python train.py --d_model=192 --beta1=0.95 --seq_len=1024 --train_tokens=452800000 --dataset="wikipedia_en"
Below are experts of layer 6 (counted from 0) of a mixture-of-experts language model. Rows are named router (the router's row for the expert) and show model dimensions 64-127. Each number is 128 + 32 x the weight over its row's rms, rounded and kept within 0 to 255.
After each expert's rows: "comes before" lists some tokens at least twice as common just after its tokens as in all text. This comes from a sample of Wikipedia text that the model never trained on. Tokens count by the router's weight.

# expert 32
router [143  74 160 103 141 136  43  84 134  84 108 129 141  92 100 152 135 144 103 141 201 133 128  94 132 120 135 158 105 141 135 128 123 132 105 127 121  81 153 143 152 132 113 146 154 155 149 101 143 162  62 151 114  78 155 174 145 115 133 177 137 125 169  34]
comes before: "\n", "\n\n", " [", " - ", " ISBN ", " from"

# expert 2
router [132  80 129  92 144  86  91 109 119  97  96 100 169 133 101 167 138 149 135 135 240  63 137 114 179 114 109 144 129 162 115 193 103  90  84 167  95  81 156 150 160 105 109 159 109 100 163  59 122 153 106 116 117  90 158 133  86  76 157 183 135 151 146  84]
comes before: "2", "1", "\n\n", ", ", " The", "4"

# expert 23
router [121 105 119  77 112 130 125  83 172  90 156  96 110 105 120 165 134 120 143 129 137 111 129  89  96 101 157 140  91 197 141 183 154  95  97 132  92 109 149 156 139 133 128 190 161 119 154 111 107 151 120 122 131  64 140 149 117 111 207 140 117 114 137  96]
comes before: " of", " of the", " was", " is", ".", " and"

# expert 5
router [165  62 155 117 134 126  81 124 121  97  96 140  98 135  97 185 106 133 149 190 186 132 119 138 144 141 137 142  76 155 100 153 136 114  69 192 124  97  90 184 130 117 112 169 141  80 141  78 118 135  87 125 113 121 131 202 149 119 147 186 140 123 171 129]
comes before: "1", "020", "2", "010", "012", "013"

# expert 12
router [152  58 166  92 115 110  86  63 193 127 132 153 132  99 105 136 111 161 154 137 149 137  73 124 187  96 114 144 117 167 122 148 132 120  90 165 124 122 137 173 158 122 126 142 127 115 143 138 151 133 121 127 116  71 168 127 134  79 177 181 133 157 178 116]
comes before: "| ", "-", "|", "- ", "- M", "  -"

# expert 25
router [132  62 151 126 146  96 103  60 106 108  80 110 133 123  71 165 119 130 151 162 169 118 113  81 152 121 124 169 105 142 108 137  92 114 103 133 108 124  97 140 128 143 120 165 100  93 181  97 104 122  69 156 108  63 154 122 108  72 159 208 169 151 142  86]
comes before: ", ", "′", ".", "°", " |", "″N "

# expert 95
router [176 125 176  54 141  93  56  92 155  65  97 108 106 119 103 156 116 147 182 158 183 167 125  69 162  76 134 136 107 196  63 134  96  85  98 152 112 139 129 153 189 129 124 127 111  82 129 121 151 110 125 139 165  95 164 161  98 126 177 151 131 128 162 119]
comes before: "\n\n", " The", " He", " In ", " In", " This"

# expert 67
router [ 92  69 181 138 143  85 133 128 170  78  91  99  98  58 110 115  89 163 202 116 166 150 132  93 137 112 143 184  62 143 121 133 138  63 109 122 129 106 113 129 142  98 107 145 128  84 116  88 113 152 117 145 141  85 148 156 165  80 164 144 160 153 147  94]
comes before: "1", "2", " the", " his", " the ", " he"

# expert 48
router [130  82 162  98 109 102 100  72 153 125 101 135 153 110 105 127 107 138 195 216 174 105  83 104 159 120 138 148 125 160  76 122 131 116 125 145 117 133 115 145 151 162 102 145 141 111 176  81 102 124 118 126 109 125 155 149 121 134 187 159 161 110 119 105]
comes before: " | ", ".", "–", ",", "; ", " |"

# expert 22
router [150  99 129  96 140 134  80  81 144  99  70  77 145  93 104 113 161 193 114 162 188 119  95  74 164  83 127 155 110 153 112 115 115  96  52 154  87 102 131 153 110 128  80 128 144 106 148  94 131 124 105 149 148 133 182 139 106 116 124 179 151 135 139  86]
comes before: "1", "\n\n", "2", "3", "4", "X"

# expert 58
router [144  71 147 107 121 100  89  74 152 128  92 128 171 125  68 121 172 136 131 158 156 135 146  80 139 101 143 143 116 153 108 153 107 135 101 144  88  81 142 153 128 166 103 157 122  82 161 108 118 143 115 123 102  99 145 141 118  98 134 189  91  89 142  74]
comes before: " | ", ".", " |", "–", ",", ":"

# expert 85
router [112 100 136  80 120 117  80  78 176  96 119 137 139 114 127  98 105 140 114 114 139 129 135 112 111  70 169 153 125 205 119 170  97 114 120 168  84  98 133 176 124 171 145 172 118 142 163  86 148 181 131 128 122  91 192 178 120 113 163 190  96  96 169 109]
comes before: ".", " of", " of the", " and", ",", " to"

# expert 4
router [ 98  92 174  59 165 123  84 119 107 108  63  79 107 103 137 154  84 130 114 115 170 136 123 117 112  54 162 186 129 186 119 147  86 112  98 187 117 136  75 176 122 157 122 131 130 125 136 111 104 210 144 173 116  78 179 186 120 105 139 174 114 137 153 126]
comes before: ".", " and", " in", " in ", ",", " in the"

# expert 89
router [ 98  84 134 104 129 126 101  91 152 116 128 128 155 111 115 123 136 151 121 182 184 123 137 112 203 118  71 153  86 123 106 146 125 128  99 143  91  83 150 172 128 151 128 201 121  93 166  86 168 113  59 131  72  83 141 164 118  98 148 162 148 134 141 100]
comes before: ".", " | ", " |", ", ", "/", "°"

# expert 43
router [ 80  84 186 120 143 135  79  79 168  99  92 106 152 103 124 121 145 148 159 168 186 105 112  67 212 101 120 166  70 122 130 178 141 121 104 115 120 118 124 156 127 150 124 174 134 115 154  84  99 132  92 153 101  77 148 177 138 119 132 167 153 125 168  90]
comes before: "–", " |", " | ", ")", ".", ":"

# expert 94
router [183  70 154 104 139 120  83  73 139 127  64 130 163  81  84 106 137 135 155 117 179 133 147 116 189 120 120 103 126 196 144 147 107 109 109 130 144 131  64 164 154 180  98 150 137 133 175  87 119 166 137 138 110 131 169 154 122  88 190 176 158 137 138  96]
comes before: " |", "\n", " | P", " | S", " |  | C", " | Notes |"

# expert 87
router [124  94 125 122 136 127 109  96 154 106 107  75  98  53 141 128 146 197 175 158 171  85 135 122 207  67 134 162  79 157 115 182 146 119 106 146 116  99  72 157 146 134 128 111 135 124 130  65  95 148 118 169 161  78 151 141 133 103 142 195 146 129 162  63]
comes before: "\n", " |  | ", " |  |  |", "AL", " list", "S"

# expert 56
router [150 130 151  78 111 108  94 112 136 103 122 145 121  70  95 111 137 175 196 193 157 113 109 119 234 105 134 129  81 168 141 139 120 111 137 176 125 122 122 147 120 113 136 123 152 135 123  48 141 155 128 170 143 108 142 145 144 137 159 144 147 129 152 113]
comes before: "0", "1", "2", "3", "4", "6"

# expert 59
router [142 113 124  94 109 131 113 125 129  96 110 118 100 115  53 139 120 198 145 176 150 101  90  85 155 126 142 130  86 192 112 146  90  92  75 162  88  82 115 153 134 145  88 169 105  99 156  60 132 132 108 124 151  91 145 163  90  58 142 185 137 126 131  96]
comes before: "1", "2", "3", "4", "6", "5"

# expert 9
router [107  81 195 123 150 131  82 116 143 102  94 131 146  95 106 149 132 143 160 166 196 141 114 103 208  85 163 171  93 127 109 144 146 117  93 149  88 114  83 174 153 144 120 103 106 137 125 107 148 164 118 175 139 105 168 165 165 142 181 124 128 159 174 123]
comes before: "–", ")", " | ", ".", " |", ","

# expert 19
router [140 108 149 122 169 110  77  91 156 119 134  95 130  87  87 169 121 157 180 180 123 156 124 116 137  77 139 160  89 199 123 146  97 117  77 214 116 106 143 195 166 128 110 179 144  97 145 111  97 160  90 181 110 105 185 206 130 114 189 196 145 170 154 122]
comes before: "The", "==", "===", "=", "In ", "| "

# expert 84
router [116  80 186 115 170 110  72  90 120  90  91 136 130  92  88 189 106 136 161 124 174 159 159 131 158 106 139 179 116 123  65 162  82 116 107 143 134 115 113 145 135 132 157 160 160 116 157  61 117 113 128 131 158  74 108 157 115 137 188 177 165 152 141 113]
comes before: "\n", "\n\n", "==", " ==", "andidate | Votes |", " % | ±% |"

# expert 39
router [133 105 149 115 139 173  63  64 146 113  93 158 111  58 142 103 145 158 116 181 139 111 138  95 119  85 117 145  62 118  87 165 119  82 131 127  79  95 107 172 179 126 104 176 174 111 138 131  87 107 134 118 138 113 126 145 112 139 170 163  90 148 206 130]
comes before: "\n\n", "The", "==", " The", "===", "In "

# expert 30
router [121  94 141  99 119 115 107  72 148 102  81  97 157  53 118 103 134 166 139 143 137  96 141 106 196  99 113 162 104 142 141 166  71 102 117 128 110 124 130 131 116 104 111 122 157 155 182  97 138 149  91 143 119  94 171 134 148 110 153 182 120 146 185  95]
comes before: " |", " | ", "; ", " |  |", ") |", ")"